{
  "num_hidden_layers": 13,
  "hidden_size": 448,
  "n_experts": 48,
  "experts_per_token": 6,
  "d_expert": 128,
  "d_shared_expert": 0,
  "hidden_act": "clamped_swiglu",
  "moe_layers": [0, 1, 2, 3, 4, 5, 6, 7, 8, 9, 10, 11, 12],
  "router_score": "softmax",
  "normalize_top_k": false,
  "routed_scale": 1.79,
  "balance_loss": 0.00273,
  "balance_bias": false,
  "init_std_router": 0.0348,
  "lr_router": 0.000714,
  "num_attention_heads": 7,
  "num_key_value_heads": 1,
  "head_dim": 64,
  "vocab_size": 16384,
  "norm": "rmsnorm",
  "norm_place": "pre",
  "norm_eps": 1e-05,
  "positions": "learned",
  "qk_norm": false,
  "attn_scale": 0.125,
  "tie_word_embeddings": false,
  "parallel_block": false,
  "init": "normal",
  "init_std_qkv": 0.0325,
  "init_std_o": 0.0,
  "init_std_up": 0.0325,
  "init_std_down": 0.0,
  "optimizer": "muon_variant",
  "learning_rate": 0.00595,
  "lr_mult_o": 4.0,
  "lr_head": 0.00822,
  "max_grad_norm": 1.0,
  "warmup_steps": 200,
  "schedule": "wsd",
  "decay_fraction": 0.884,
  "decay_shape": "linear",
  "final_lr_fraction": 0.0,
  "batch_tokens": 65536,
  "max_seq_len": 1024,
  "doc_mask": false,
  "train_tokens": 946200000,
  "max_steps": 14438,
  "dataset": "wikipedia_en"
}
Below are experts of layer 3 (counted from 0) of a mixture-of-experts language model. Rows are named router (the router's row for the expert) and show model dimensions 392-447. Each number is 128 + 32 x the weight over its row's rms, rounded and kept within 0 to 255. Numbers have three digits each.
After each expert's rows: "comes after" lists some tokens at least twice as common just before its tokens as in all text. This comes from a sample of Wikipedia text that the model never trained on. Tokens count by the router's weight.

# expert 44
router:159157148095096158090158157101119164157110147159089080107162140162074174146145117170156111168117100163097157175086167156134161098166141145094101152172094114098111170087
comes after: "| ", ",", "of ", "1", "milli", "Drag"

# expert 47
router:138184126108096154108176153104122147156144107142103097099120145174104151124109132146146102172126079152128174136092175142111145123115150114111111132141114102099123151107
comes after: ". ", ", ", "that ", "where ", "). ", "when "

# expert 13
router:098086126130039078111186153142082109131170160189118153080130131160169081089127122132122167142159120164092167067148128139141134104016120118117109196107116129116121152178
comes after: "the ", "a ", "- ", "and ", "The ", "was "

# expert 33
router:118115166115130193132097149103138139149050130093135140097152139175129120153120126188177051116109065125146130162129144149127143125201118186124095154126101091133114096096
comes after: "the ", "a ", "was ", ". ", "and ", "to "

# expert 29
router:165092187112078161102184178084139170163159146187112105087138136095103167136145121133173100190100084153166163143133167168152174066121129146130110185154096195097109160126
comes after: "|", ")", ".", "==", "===", ";"

# expert 6
router:141101147117079102127101141134106153141090101146189089042144119095128130184142087141130130166096091170159104110109152123140151121143098177109171137059131179115129033116
comes after: "\n\n", ".", "|", ")", "=", "=="

# expert 25
router:127062149078119144095151173098156170159087136128097100082153147123111150108124138200159091109096085125153161124146142158124166095124097192102090165160107136123117133094
comes after: "\n", " ", ") ", "In ", "s", "\n  "

# expert 1
router:183109078110087147129165165133108166146086149160129083109157128178081183099112094113156117155141117135154105147118141138183157177177096140116126149148098143101132159083
comes after: "\n", "\n\n", ") ", " ", "|", "0 "

# expert 11
router:168147143086084181090193156080150166144101156138115096083120137157097158121171118124164140154127056121101128155151176167127171143150147142109099146157100118065107178109
comes after: "- ", "| ", ", ", ": ", "by ", "New "